Weights of a small mixture-of-experts language model, trained from scratch on English Wikipedia.
Size: 12 layers, width 256, vocabulary 32000.
Below are experts of layer 6 (counted from 0) of a mixture-of-experts language model. Rows are named router (the router's row for the expert), up (a neuron's input weights, with its number) and show model dimensions 0-255. Each number is 500 + 50 x the weight over its row's rms, rounded and kept within 0 to 999. Numbers have three digits each.
After each expert's rows: "mostly gets" lists some tokens that are sent to it at least half of the time. This comes from a sample of Wikipedia text that the model never trained on.

# expert 15
router:455509478441514462495450522463441509468486495416514515466467557519638454546523600507456460494551452539528491483538543501492503567531536555520503514516392508506626517437496455542567501508477476532481554480484530414520474454546482480485556552581448475505481508467507468456514462454478507468486509582549463422607461504440528520549446516500398523499594500329522473552488455486394510579429528543469484532449471575534503517506515485435547494523628404503514483524521609519452522565609439427555500482540516478497455449449499475404523467440548549622569447558495459491509549578535430469512519526529460455512476464565413498464536549496535509511540510437393506459435585552558511472560544559571527477500553488391378566470553536462537563491484444448516470475432450512460430386546637
up1:457480458459431482565484508619468432547533509486585526516438500491583551536423550472515486520567445491451516491418467398508487398487484551434414484521497450514490434494547407507562532477555592485491443469486533429473415528468589519483459530515476591491448559469512486457464498483570409508506434534485464531530553480497516466588555554569501458480453462521508379521515504464426466545524360571570426543424501523551501465392547513487549520453486516445502517541461477483485404544509487458475487404538521436531416546481489590439522379531490529510523532430565591489407436556589500552492465430477609487592498547512544528496545557519547466431490558432395435425581466492543461471538519460464597521386539385443503566538502489494505556507500545497494565515537559509501555513528438
up2:492556528434506462471552484470552383432455463558514583522529526510570475583479512456481504457472469500504402458392512493463632504506541549530527456504549507493520574525521553469501534446621507467475501451480515426570551492482551455461480507571479477482474411537471406572424531520469413543514514495553455457456472517538491533478563455506449569497482520525415522454459513572552507416450523478526491470532510592470527443496555491396468574516417438519401526484508448516598577467392495493548485479574462532504455462448558519484411419487546630440500464545522494546525479573499492412425502497524582378507355536542551453384500483456403476557486590485486522561481531446379517576442552569511514594488421480527500500467484508538475570505455486512412545562457493484505536560572484
up3:487499478532538486448578539536460486489428526500567474421566554451600520505561526391538474494465456486471457493467450505549476553545625444536466552502501513417528554474506465544529496578451390579487508578504569426578498405522511474467488571540498451505431506484499543492536519477417453447555503492435497453515514501406442570577536468468456517527479599449515494459500534478504454553475509563517494642552457527420483485518536496486463482613471475566603479462567583575467564438625526485472537517497437448471479466449563471350532442498478506536542489492553503564491453519410450458509524562465442381518508495550560547561548492492527571545528511510368498569422474443422500439433389489550525525452468484474521579463619480529550509517559443462485478464469445498528392513564538
up4:429380539523481463586456556591434482466515536486585518420457440549487468514493523532463463485508501521509597527517497456562554562452457507497466613430541507522452475503533480517503516448495523415488485462538544527528494471501509428584489528461504523508534487463486616412510446497478464531423546588563527455505381556493487522551563597536426416508517471515493555586578506449511500572549521558478464486440463491524572460447538517516440435585489636529537454448516545476507491525513504469447488510469487361509465393520545483415451414510507508562447441460503489470495577494556512600420477554520529441493561577480512432470574465535425389441489531454533520418510588394402467553485481439636551460481554516572518545550531518441594410503525548422468494522461472502536447427497507
up5:411493490495606480469524569419525469518432472558471502554515452494504518468517506546376449475513633471499535495496534563512511460483494513457405502517429467560563491448599569457413442516396413571518525446382499480439560468565474535451468563518497539558551603439497501477624477551507511491500485453501493508520417485512548532481404567538500585431610517488522562527527465478568537487505507603425546528453540502567478551471401554501449559482499489497534501524494509561400422511578492508534502453547553486455409538489459595475452450471557404592475484474570462438492472525384496457486406477473555563601573456509503509566522511451476506530490476495530435457519485535484523477531562418441502492575494497508434515501467430568448485502503519493540522446524467447604650463445419
up6:520550449499462432423495462519479569464496497422502430444536533509467454415503521518600562543531498456518465495518525506544564483475449501571533563401471552462517437523467494529522513463421518454596402565527533444509556556517327447453494482540518514530533482376571458545433505459457447495456565553439549486544556465482489466545415558544482512416564479431468453432382505606484497476485489583403483577444513514637498549533567463482422482597472481469381472545541454543392554576582543466453516487532407455578340516523584496447538547522497459456469502438579477477472463505529435438458503530571511483515547551466442521436511435506570488562474440557574545486508444531511493558530554504521514450473512513516510483518586529530574505487485521399522558509514529519475524451491471
up7:436550476495493524581350525489626510521476521503426493566443463520447455553508538474377497474494535534665480531549493434524553502631392443493472459457462501426420526518550492566537419495462533443509452573563485451501512505467457513480595452527467519530465504602512483501504475465466500584503531562483584562544505467455529539518457451514465511490560536477442358516466477531485530498420562443509534496484538484453439443570421511496530498591449478514521460548559456493485540474537447544469438516519583485442500476489558433444534575467530516576490540463515416536440460532488453477479470577425473495458486507501414645590437556523426496505457483511574570490502444461532461468474450455527510533507609494504573529484445553523580596438541497490445376491537497583481496512498627
up8:521549451543569552527521563477481529508485515462533548519509411481538498492488564514429497494476448437498426492463524425483506493500426449504516508476573441588536446499547516490534540511577567475475410497498500484521444430509507523517483459533567498514518519524500532436437558579470557516551526615523503543523453450517491482517546522458528437489440504513533502542540569489498498659498447502545564472458445426586530467477383522480599637383541516500546475499573553486463511434529447606541482421607468532520418447427477557515560422472443428530454475545457402584473474507423574568431500586550518457547470492437511421518446480575487581549531484559382426546472473452531459523541443468460480533464397526545484506459466550508516365423520571461516528593572609495519410459461502
mostly gets: "\n", "-", "|", " Coordinates", "See", "There"

# expert 13
router:536519431482492588457515493496518496457432478519516552471611563477458585517503560422500542449437482572587466583536491420612518542521487527456608490465462596573493489500546503492405530516393533467365472567447426516500447510502491580461553531562515455534471409556527533502512470420536538590529455499463519521447519427460489563461527491530436576489526503558523467461473468466406469507522456483575449465417495425470411473535385445390483474494396543431573516475506541525513504567419443499491628538474587515444532451456496574493503506462476529526527466452527504506418544490531475402454463440560562501543473564514438582463544504416489509431486415538552503495563446488470506560522471470424487493515409548485555432534579533482417521467443455524614445566452551536558484491534515
up0:613497509552468448521466482529513467523424446419499503492428465426543462549530517475525607468568471501486436455515484514513490451513567474506454614519480479457512439499492489478466559592466466556564509496506515502566531433613592575512554618577571442466539537460543655473439377495495555427526485522489517569495559481578478459472519577494472458442564462559548513519469453595439529526453477603433496540512507574468453509536555476463513470549442550465517493458455496480484519557519442478512393512436450425563507496442439585462547571467422466517450440494441489404436485419545405416486514490606551530450506463523494445520428628472479466530491533501492386480423438496465496477564500528479484513477493486494531426517551494458451443447544426458500609593478481522435461474441582
up1:476498485422543424469500507470472446535567553409517517572503520476571405518546572614528381468475453441572406462541549489472605470527536484519457401510550517437524505550506543548483454527499445481510565522500532521460519507430561534490511588584542451515470469474527431549494522482527561584466576533474571412467507456395506460454497446487553477556617522529482463582535459568534475484430434493443503382521467482577521493492514535530553434579470522483550515510502434508451590548500405460446470513519600544503581483491477600458467495509548598507539579490486462515476444482474558468478557486497383475496457444439594482457460596507503542528420531451460575565433531474497505465477498484413463476481407562508363413514518524500423560515481565419519468570543543469504473501550384
up2:531476584475484575509488473546588545554494567479495561541535483486508433472552488529557507573483528548545434488595483480433522531470500462401513498475479483540485511487527450437522507390542466537455504575582555567444554485500501469437515563442457381581481414520512530486523453515537465500492586638588498457568469555545579469528526466477435401492604508488478574473447499506412508555513488537379503496414503472406416574503449426507459499469574434488445379345472545463464487445466545556494525553559435513501575512447489460534535430512565447515478539552453535544462506480484485526506601444562497469477553527517442460477570470578447483553431425443489505532495576474461587556529451545547568487559432504479500556473523560478542375507437414390549473497473506481540567491489524
up3:444427526525440566511426574451483506479477435439419534470566592557585507519469476533576497579512507664475540533528568488474542498432446480405415473443515452405437508528556547451580434477543505544564543559490423475511527558420520540485494535585492441498523543501533564516554494450577526530467441472491494465467496495417447642518554613519506502575528507486519594518449476553463495616450470512642513454550517442396577511526471509487472478518487513537468422550526488531475556478482463505504488488521544470533547537510532516466508547532475510383460507513412571524429498531500519455487522460539449453514566493508467477458486408507496513444441461441473496511463587479550445573497335534433572459427491592470424547572509541615498497512446408494534550491503534583557484543518521
up4:465480554501526545522548474501430564470489469547566500527560428468493432507427460499514524601586483495555584587502655507369528447532587557436506482406463479510458412435466552439509511457567511505526521554478477458514518465455559312439414572569476511537394482502493509474614475525506480534521526466460511557549531584545423493517493521488461469536519519436517533539477521547479483407490494487489514524554523541506530542464466519534474501505498495432485547584453493470525470505464499501499454519486465458456464421544542540548502513507457502466492436457468412471485569655485371500544493476527484497538566475540552497590511461495540480432478434468512507420439399537516472417393545536546454528532511589488517497509606466566524490632623498484414469548539503438506573477414575
up5:418519463516605598573524469512504461521659511510450538422488461462461520452569541532472512550519498431542550452550530488446595540424403510543547450496500546489545487465536461501518657446420523503528451359529466427526572468505478437560539548406432446513416517521448516507455550455469572490523505476583498505438458470481565483587557518480512434442553457449546525365459456487511422445568451530417467485520494487457522481563496450461447450538458424435466432392528533523558552493493467462406482483487435556543550506528490447556584544520558499543522500497498500509481609525533433519512431578522505533465540500530457590508489560548434483461538450507498577474475568490543379485593543444364536539492515490565528470486473567537483458547486456428514538434510486516493436435466465
up6:572505488432463522538541467460498567595496429427429541497555608580502341496438445555584533463499491525529497471436493458439481468506602576516552421534545476597498598526485528564536506562476469474546464515486506508528493471494490371516423545583496397481545551506558412520495464503525465519457594461482512477470536465504416555616504424466560525421560593565440519533453559509546576500617536534581431482467529489520563538436540457507529510459537548434523547483467493527490563531506526406458522530519516559417506462451510479495519511389480487392420540614490486516517516426491574397525421501445433477525462503540433483497431463450425457508475498490486608605528558504439551463492456511520499500520487580415455501561490447465438474500450522499508528497489508525490486598451419
up7:543519523477479511568563455498506490583489478495459405498562476491499532483462450446562569473379448415530542479422498486512493398563497557527508465455521498479511503554615449448598498556504443441471480533462443585564535554660529630531505520524437485520430444541517442479469471617516428534511469421551515452495480461536488542567502565559474633476559480446467521430537521482532591481492457477514544505563512446628477465595438425540460477478498562566498467462552550521475501499451459511455601482587583370530576526529428490436537456482495440460573503508538500502478511538499435562427482535525506511476527497544584493528501412469452467470567480391456470468553556490482437533468409522462426467501479521490396481583474410525469478494530543471513546549544435421533520404522525
mostly gets: " A", "S", " I", " P", "N", " B"

# expert 5
router:534501505442544506471516552552505490488518493495455429506531428552559573470538549549547535478411510615501535563487491430530563527451441510411550475454472522482544462459502426508452545512460461458499388469405564522454438489569576510511528509483489499532515537496505504506505536476570340531448490523532533534458463499508439522477500480449386585462520540439440468578466523536482551430457548514528434578514608483466517561371371472480479480527484622526520526481500507538426503455514552510512489439559476546493576461612547561626416516480474553448500503491517530428555497466474513513429495434501558471493524570558446440380478484604516515444557419520608583478552450511539476451418504371489496507500483540455492601505503532535562489503614445500469533478464503360535425534517494
up1:499562591516501441502496438490386506549472481442499487525361456541568436535575485454457503524453473589417458519517510605483524532451455531512476570490506481449539526487501412505530478670599578485493507482475484489488472482549489476623512457521500426360451433479449491508543585398520496602594530503501504487525531493568460505499473452452453512395442419529493533494499446408540455496539422543498461495477524441457457559519508499445509464570469632466564460425505538497433473520400578487454555545460424422555533528438563458489490473506470477472354544453578478475524540473518385501487461540501505512556490561412547498470558550541459488442462509532517446494441580561484462575462524566539536534505529476583553469514480480382549483546482446508428560513493541522525544514467426
up2:512408665425448615464541494494459599474544421531503506510563499492445608530593552523555537408414522470514498494504480525450582620518528458498470516460407490513453423501438453389490494559566441477483464494447511454549536531515519553556525474546375457505404463559511436572473526529430433564514527410501523497431481453568537439550501529437432468455522541533488460492558531628444459439543587506432414509465517483518455516464580427570555512459427498499489581470466471556493493512449447540434503458573486444519425468405429536494485525476555502526537419436529589594459484516470486500440502501555520457511527620593517494485501463449522513514500501509469442488542537426493510512436470409522465519493502457493481545502550496540540580570554448491514539449388494524455500572513570
up3:507512476450504406500496512592515572420545505457523528494470481490494505477516526452606474542487394513491495525495471535514551497533542548546504554380541434610528567548459546439593468441484561448512547517515544518557469585375511536421580481420467575567524515549469474491500521554532522473498434551581500509488436490479479456423459528431494479523576537539440520541486416527479481446411488534414530503455599473447503454497420578490387486422497424577401413601560553462552521535423522544577535576430486416489432556495603489548402440444441489475423476541511489493500535457468411505462511445565530490533525492466419502558555601495542432462393531496432446465530477482455389585541549509465465542470575484473513536558480466500485546409543486517545557470514493528521442502459445
up4:500582519490482489537514439497483490584479479466462513573528481495427524509422514565502489386539474498469481499466429540520454518578433508559452443546419567446546442424439482563457430485521461577552466472536502467511459537467565419405507530519475503465508526610549540558568542678479566476503407545468466470521560482455495559515482523492392458494448462520477510447481533517472524470516492461461545573517551469533517528470478498461477478442437507540501582560606561564483558505477512482544527439528509588546533408491491528537525455562461554518539491489529451437533429520517503382678478562560512490472482425515522517488571564454497472422533392555463538466518462660472561395562569487492483554553540530452392411610527554504531477428479547530497510591472544520485468585480504
up5:492480565520491444545436446474527398476511428497538529575587518479546614542562475531501559451533497417457564539434545517500531493418467530476478617574492479490468448586512518457475397436512464503435430469468480516554474529513496533597530519569510469474487527449487444453470486469568551447481403546396542470476574497572433483490550584560484412529513550472542558584511580469448496462504468547518546571377514563399545454423480506553465518547522557525543420568477448446557485455488478558550531487489481526527494515418478451493509423490515465490501415438485535463484515380535501388499494502408469447537554449567470490455522508589500466567499482498519602525541501502489564474542440596443549526504607573451457438499538535464440437516408478491319471432443483521537543537450511
up6:454477555572517431497522458477579486495556578460537571451488502441469485524462457493512521532555483538520483510561482513488522492514565455480525501521490461414489506512496567418454422451462575505468481461508493518523488346463451432475441488487466513529426586537591571493612558484444409500497540610460551514498461550496416458483438455473483503537536495540549599479496507479533486510461537433546467477553507438497514450499442537553375407483533490454502502490370526389482503590493505546646512539483383429481552515540571445548433526489485545445477575468429453530489599475494569499450496491543494442638536479474441479500556388511521578431471477516417493571477464560523553572595473510423520426480474433533497452395519493433503549479452574432528527439457590517530460425446543
up7:487504521506485544532500465466481521562543506537500485415500466549543537447414578530438551553577540490574573478520442535558484540462490517440481445495558544499502530475476487485465543438412469522460477538521451514543502586459403427464475551437483524532473510513535517469452549514552465473492487497418480462478504409531395535488535476507442359646497490431518560523625545475497541502541515493500423571524509532542560473433557400529500542422482488447478522531388527369342485469446506487467502388425457453449429535446460471517459535513522534487482496511564535472483554616538599509616501482524446476584517613469537582512493456510539468537525448542403470428547481535503452452518487425509527511562558500494563491488463461609434536551518588413554457536527462532424499446616475
up8:499511592559621511512522586488428428595442431517540521476533504469450475468509478453471555551433569490465498480466612526527542455487578529621482464439643414522614481565491476549459439502535464541531451449519535472518506570557483486509551471492558544588595496443609502540486497519552521597475459568504490500485457553481490529517458443465569536493496407444522452484531498509434540443494622531419501487517488539460516471387486414440518488469527605510534482500468577484587581447533521500487480458553501517497489442440575469456450463617383469530444528523542521477513441520522424453434525468374523562521466436402518479450450501517488530510437516477529506545462497571547502469596395502477470549455399561426456475481482525529546516564423525541540443430485495497410514491433480
mostly gets: " the", " a", " his", " \"", " The", " an"

# expert 12
router:451521477372632517494531444498528504469528529481549520662423497501404485445457437520581568472518521536500402560490547582485450549528488554442508436477477475497479444506514541377416465494485582316543470501380566462449510475572552544463550522448463521516457614503476500492491488451533531495432358530485546439475483532587589493466467530473469498457503461459468517492515493485539517557496530500501515399548549445501540506517575482595579435523543532476482553530478472579533457488498506586570463494501512554560500502475505521500572491482518529473448574495596468505549539499492542490463583478526534420515458411492535482398408505483503473559489537580569490499489541386537568539508508439442522498489427525445578487543498468549470467537407485486460459539492539622537455441392489
up1:504449421484573456457455520465399460484486492413544448400579404477534568490538537442465564491553586471433479542487462486502542444547504543567576461468441487543463571493518541491482524517553507485529547375513567487518564509507623548541501508526484580563551482429503534570417531502563526556463428473546385423497460538473472408449557457452457508408526477579431567517462490510574487462551490456492463460556605571539563531414590460554530508457459570476438477604484603538443489462548429404503516488460450548595469403523547529518583427562530483590484520521509434544448537483541519509435472530569571493515537497519527501441630483509479439551510530494456592500419532441545501465514441555500471475415542525482546527576537467465511527489445541432488464479534458503409519478518578
up2:445557417510458439477486522530533555362556441501473414481586477543512537481580522454558543536537415535526526510498535523455497497418569538467539489463597463467465428504564569506435544590530473424525498541532477472528601519388472449533491536564561529534485465503471454540555550505509515447447436452527514430417408527459540481557487496512494430433459524573501490561504400520401493533425447516476484560478497536521501572490507489485531551511595511508491560478403527621541570504504433504516551565448426515483625495557564493465562578496476556506411585495461549484468463542365544470468484469534472478564498563536474540549472518543465563541597545554546497483469520470493539551478509477521516633557482446535405573473582541541556525515612423473448517499576450455541465568385509
up3:553529502518557524522492456424579540554417516379626473429461578477488552352476542479470502498549437469574506538534436457587615567521424511451439491448490527460457542575542593507567531543521443418459503523469480549497558506537510535526479566605480534534505468493455517469469486466478547391412409537454442505519510446578427485535405477521502422559476510517443474460516551564496551476423461551431422574554525441513513530468470463580491504544479544431433513404410481510496471457592549451533521540490461451486545606387473471512519517451540525580548520451509418551523345446536461491552475561527568442485474562536431471460475465487478486431537515561447462487551617486505492494521476529503499507472427443430481486547446575505486542420461458512547480495580475503532508451565487
up4:517427523555478536492540490525485416381443463575498467513351420508542459455508674468481488496482474471399466543483539603472559573442576497557537537529463486618456465533444456488533517584495497365550460518508556521473469538555481578511495503498486538558552575471447569496476492556494504475474469449494545526496423514509560522504496511455490449511437372427562440562600530414508549573537583450464479466392519484508469454498539549433487482519602496479541432482524491437592508438497461474555360504509530539421604541447477546522608513527606425498497490452513439543455529462428494516570539526573589498545465511495470495485589467442547459502516513562497567530540442463541493403494476478480467500499509549485532584508498436488377506498422508541455540461492532524506512495474541
up5:483487465508496559497499603558541584489423462522472498581522497568560529622499580563644542496480442555429530383405456507587510473498468557441489508465370473463515516351557446511496434399533473511529581533474558495496518489506487429442474475556532511500480527516495517409414510549479556513538445533410439425471461449495462525434518535498581496378464465485525513516495520508438553532495534527458548440404571523473498536512446436497563597480456530561517595518525529519469524468436463515508604546530476464583582483528506478422514470569475566433468573479614481519471571450464528450527559451574408488509529517418476444517484514522478474498565496413440589518478582506489447470505651447461441463535432459523497430492506550505475464521537446503522526441558536481448526505555488
up6:561446479449447434578473474452480525551345447600516549457514472544495519459506430469574597449474502538595476472408504490518439529533513504492469464573517491528449453522498530470462499557523430483521546451567550501449510478439523447524475360521508562388456560508501553444508527511446526472538487549534491403508503499373523494453482433479633524403600451487571494635575613467523535563501478458470522494477437543534519411512521470485532507513474518540512525501523510512454443491589572496575513449426505529430482491505550498549516493496516473619525583495530512498520565603543480509547558512494547493538513531509508536518589484479481466468596591447581439468498610526584601488395455494498486418514417475529532536518536516490417567529488357516467511442439575503484533549462500
up7:518513522437537517516509538516501518460515481449455489609489466504646576544440501489524467470421418570467468547446469485507530504483512423580451461519573530535396475531536486514502511646466474430387616450532458464480502481525494431471471441484447521473658537502495529465353414452499489460428415485556459555367486471562461515582512559517544568545498472444443551474518423511512546474482507463549468501507555526605511527488534501492457576532502490414490466559510597587477458454489383508489487489529565452415456540441415524443459575473442431491427570488507570535513490490457472471474499397473506472553424394508394452590473494504508495439525493455502451440510564583602504546537476433510515446475455511478453463506474489513524577464451443454490502567588517531496517536475491
up8:352543470444478532455409586445500577581467477477466504496411449576500520503440475576546527507514566452437503595486416510527506503478541533541612529562469449525550505415557500503564528507532579542535552534497523533560509445478553431485590419507521506530504552532445477603544481491527483482538513459501470454465536531467559540496483435491535504487498549458392402441400510492485511426540507546505384510588522495493559501465521473511522526530535486491507495431558496521601443513521527532514538578543468449376541444425464548462575539506551518530466603431519610519525517534456541551515434450602503575479517522576450471485435513591495460550473470533560565477488472444466396483560550475468463542509450484515503540515453473524628400570453421375498504426583418508444520419461530
mostly gets: " |", "==", "===", " ==", " =", "---|---|---|---|"

# expert 0
router:473487531488458449517503446537537520523444510468434556472474510515463553470476600428491486492460555427493446604535500525459570474485548582507475443528581436506640482570524461495570439541554548508515396547476540353519503461575477545470478531491410499478553529519527512512506499545481508565612537555550475478548478456492505553496597499508571420513512535549477470512520565559427460493518617547595440497459475498478507464490502520448463538418490466426402498491554505562542551487520535503519458426529584552519498556438500535482419556573499547439513494472557441537523521494470515537397557506542485464498399567476453559522475541526488608431541491532521461541499458475451503515477367593493344497444419455450445388456507536446503353603466511395482496486471584467485501470542550
up0:526481535492480483527529467468497545543424459508533487461443542560512508461477528505549507544567504435531460543510470408516526503582469647554571553477464371512495481563525542451460520528500491468536436565446487589535530516523459525543484391468472550502574463519633474521542368564557444569520424548575470432564430416451539508517477554446542474502453502489503583469517535448497466461529533499496536417498432515528524516550526481473496427489454577468481517627485444553485561514488567553601445398437492530556418460392523527491439494552459554527506468483485460471516540439485461513378402512470478393532493550468442531501528471573554618500493512395482566553378486536436523505523414502574470482514513483506480449437505478541525588573456522451524585585556509382487525510569516
up1:478442514462446546450491543551538532564586485447469570617479519460394437525544431542487507437484536474535508359491469403535527496523513553380502513505461480423525526498522481613543483502523490459541536444490477478504529550538419498459590562492460518502395388456549472461486503506424479495414565529526521454523477563445482542461548478476561511460493456508524468474462559583419507507442528495393600509527470448509560411534420574398495461436509531525537433480530527534610556531511427447455499494544478528517554541476493466484617394495411535515480485568496430542526409472554504454392566466516473470637528515550541526454558560503516450477464605557505495483469491521504458435516412503505509499413539500427462479490488460502434439488448540459602379513492565444609515501484478
up2:332462482441477494496461485538521485465433486544510483390577504445476472491552504457500525485483465470467502475502532555528489472603440490483408528492434455595493525556548500505501550494529448540464493369452554472482516454549480565493552524479513371507453599528489504469507468467486566514459458502468494464396516485556539541477500569564511471469443607598529539410419610502444513455399471561461452456451512540444493482537460498563472493515433453505545616456523516608496462541510468497576460575574337478491442579404535474482453535494576453470533479536460471523446531484536511429528517535524563514527596471475501465416491448513541439491536564465537603518476538456541485517435539486472496531491474539442561416518478531508432540546474531399568538453553485546399624430554596
up3:455450487387507466552558542430578567539512510486452582465433432495487538493527555415519552572432583569524443499450462477533532525453537505456556548542491452484571502463516519460493449557459438399541495396482496490494464395486524524441535492468525477479579577540491546477439476474525533447516482485444535416467531451488448605474579439487475587456552469408474624472597522391568512464530443528472579513481548446477562551493488551468487620465424464561529520484478450550533568360527416530488571530573496427525464499551544522466480532537486450511478534456517484576511459504407519484527541498536460530517458449516409527477537458535443401487534539557545468483511535499510516423541534482557521388505409554544539506542489453416540488531564489528473588394341561477499503531419540
up4:536475454455531481471546461518463520552547525558468523569500486523588559410561592481547496523418525360399542520473443518517460592446431526420422548512516350514509451465487459580451458635510591579504523491466415421513468517514534464466510524536407447518432539440499423436510571507459548546512526435553499511503522596520482539479487517625467499509427411497481541386542553588468533493475483477542514504474523458487482531535461594432504568463524479592531437485584467436430523517514426505468423482538475465528480469459516577401531489459538488523553432587446577511500547473485502522494539568554549504601472470512434489521531472483459419468539500557474542556584446476451496547477483511519365473414505485496418511459473566530514491481470416534562358541476506458499454504521529
up5:518559492512634499481539387465504582443566490472558549383547576459484456442470568477454551476439474458617513504496507511469491440449400523574553498482479474576439484578451501486524488369546513531579504490549555509437473441520493442529529534551539491543542524523540500444498544525525547372377488539582560481541610473564500480524564533587602510492494453543482413404504494500504432530426516486498402614574503499485490449599489489496493566431539492479530521570523515488498445528543494567480499488529476582431478549465543639484562481498508425476447520480551472530483410524555464540403507431517502440503537539513533484472547404525437567508508426419511394483477498541448467410517476463404529547530513568452506460483462555600419493504542501496462544500507533542525493446552573
up6:481501534396410536548500513461488504534465488441501507477491511442474524542581477480539501546587562522452416477502523600524472560549575533452474550440421483454473551510544467573484499566553506509504436505537502517545500534512579514504488514529505504527501448638545499517551594444443435462482531498502507529611492579555527570396555519511495431443578517600504376511526462497550577519399423520514599579464500499519607584479482588424496530489492521433499388524519578471533519448526506390475490529465486500451515453476509568489504513503544433477588518473594586573484555643513600442514513455488476483470471471525591486587459511499518410515444486427441458568503461473448505370522451493554460575430504444464466508570513465485397528462522405484541480409446518514484466485498418
up7:473525468544483435461584491447506558530481482422411490522562540524410472554430529504471460497540555442404490511500537499422564531470525510558465533502592469482483475498512458539518533502541513499451531433479452531502488474534561495523575445562518438626521432553535484459549435562477561529536478462485533505567425443479467486432536564585498535462539483558335476567455431489565576483556507554461501463538460447428529470392477580534463615494468465541474402507467403419538412495468527522514505402521559498473426454567545426551398541564535475500473511489530558570417519561578504556458484549556419539564480557459532460444521429498527460456388573497469468521433556467530493437454491435470516510443423503461460579480494517445423416536500521591482543569523521529554569593532605
mostly gets: " (", "/", "–", "(", " 0", " ["

# expert 8
router:539551503512527542543483475546475561464468429457354515539492476435486498509512497577492447445512531514530547546485512524576525620422515451476389474577493534518495598426531488503509530496517431446529489482416364472467476558444429446369576517512546449519484532517470472511476511450499503543535497485537413547471507461497598544526535500450529560560468535497481473465544588423566442470568538496567435500465485511497464518494484471432536469451582479551421486542553491544564477502499446435530477487504583443526597470488565552519491527502452578562426495546532530618511461488541495491543461484523547492538554583409567507449384420425490522473503504624418528488506532426488504504438491463521538416419513487548502382566512603398526572560470478500573449459366582480492530547461583
up0:470423586489536498557492416508504626568452534586516490524468435428526427444460450498569611554422512483612676570492475437473513461524516451491532467455484503487496409497565456475495432509496503468421474504453495501523553544449507462452474544499383510404476555508471509476511525395542446552402483525462428533476521485507421481572516588478489423548480484529472505458483517628517464510503486441482527569577442466595538501555563510487486424400472454457466433512413461515433470573457564369584546465516497474540595508496443488485487493493466436516468443550474513481543506542523485446421518516482485521499484571510425601443451459487503468476529460549487453441523476577508520479433563544507503597429547548409454512403549510438450495568443577529448526591525521527480501448434478
up1:445565505448543525558519496611482473505492463508500579470540501518468477569544548476495504555487578476381445486536498523547458511409541466521454475491550502510448474511424528480455517588472533565488620425512589459432453437511491518564565437544492463491399501504565499469449551545544484459631441467496533557531454458566414573483453529428463570526496490509537426585559457528512504437437487479535510488488528474511534459519465544537506470483562440480505464440464547514579561444391533495603518550485557547445408410424578481437525530552507477529541598583502466528490573482579523494537474544512518551518538484438489565399584468501468395523489434381525502532523476545479561515463505440371444577395521569460463531449536569592473428495464423522382512495482485482603482534542528
up2:494576525492414439492467470553461452453546482473530453496481494477513475495563528529524574537601556524561455477444482520552460556501493536433407465453466601450435406488571508512535565454480531502524464492432507441382548452487573467497536488507473468480529535519438486479532375505488538492486507495566435470477516554419512513467505471470528424433449552470466552440460489560515550493461499503564598553502549549546399518398577469588501589520373546459469542584504448572525554534417415499373502564430574472435552517413536538553528464442489492462525514528534406473429437553479469570496520491555567554569529458566495573582537495572541445553489436544480570446539419528506452458514375485521421486443493509557526479461635453572474481478538469516516478482502539444488604448565551
up3:551475561555448506515473541476457490428459470473549474565463568472422499529488484532507542487406437477458380545536485516555499474472444545396468441433481410521487509452604470509503524459508574474528417509425498382442515551487567500523577482533497449507515562532486503524411475500430509487519485537556481608453490415495454527480545607457486529484427578408416557513505464458570496473485498521483451532457497539450447467567535558494517581556507535473466511468478546557444509471524482482430530467610503541492601414446503454467572490421513461549548525402517577424563428611526605490435501525427574462454598453538488471430514591503555540439549557465503571574502519561565573586439387464463503472563497501520441426540424450537432465484523480501460585471415517415518484462457476
up4:458542492514487480523553490478549503486504439514473523527503460523462526474512489481468479462546490623460466490502555613539505605432493474452487375445461540528462493539552552510479470575467494409533499464497454471567523504505424469496499475506537497499447431538488409610458522541520570499437439460494538543529487583512488545426455543544523547459481507382575471458507572605498530408503476457506501566588511473433517504601485581609538496504587585439477416471503589517507498462458432524459437536485562530570436470419486471552566492577526498525520494429443356543495527509485576359614561527618473499534546521523502510488536461519520530436520500502527517498495514496528531440501400628475467509514566534413403456445500519508430427588532428563542633564521454493456555476475545
up5:539506530472531467483443480567502533569546498504504481505441450497450535507485494521431448446512507485478564490535499580537512436561425413586586495445596488514429382455470541375473562506494480511474509512483521482529529551504472531493475477485483475489399403582509438596424429500501517448479506520488433453506507486429530557449435470573547526634461432489427590422479490508451499606503438564433549395552527561457549567462473558537500466603523557529540450521494466476450499528470600518446479578510595498629550588454428539527507436463528454460558623454444527568532453528532493354471461474556475492506534563538551539424474491577482474469575493522516561470480423557442446538428421468483539426469465506493458433494531478464514517521528516475411554433568499459497540495518602
up6:487420517538593572533495435487493511493457527463551388451430464501552480527472524560511501498517517524496444487457547472587536438395462493506560523439628458525481617449655491486444439404423539550470468466527582517517450587535557543541492516474518425474441445473549527465479587527558433444434458603470520408513443536515619558528373569454457432529438551494548502478438461466541484436495441541560515480497433432475645515478463478459574495540513547513492413472496408598588463561526481444483510475562464548586465443521474452508460517507490520538507403574580458492532456442542533502446484452487561518517492510444478434517525563547524581558444498505486516483448457534429553493540527483438473505475529474513466568461503515561557435472475484501554449501549534623431478449561539
up7:526522467459498492482513505506598454599531550495442414546569546493468534490523486546434513498549527599481408428476489535550476571477507507471563485456505525446439460502491498414479506439439547471487512551523522434572494568561485443435591500496419530503528536559554477480452398347548561549514444433528574512420552492533391520507366481505515448600540487502475566482498471485391564511471517502515505513505541504523540545457450428509561378539522496431565570483461574505474490559452513368450520539527564550446554513452478584469436446568488456498480529435513427417427532535408455408462514498624581575581474391448511562573500540533483468488436481541477527416571518480456517505498539446517443471558465461443480518540504542528477408476418591533502443491480523456548494455542500
mostly gets: " Al", " John", " La", " O", " San", " De"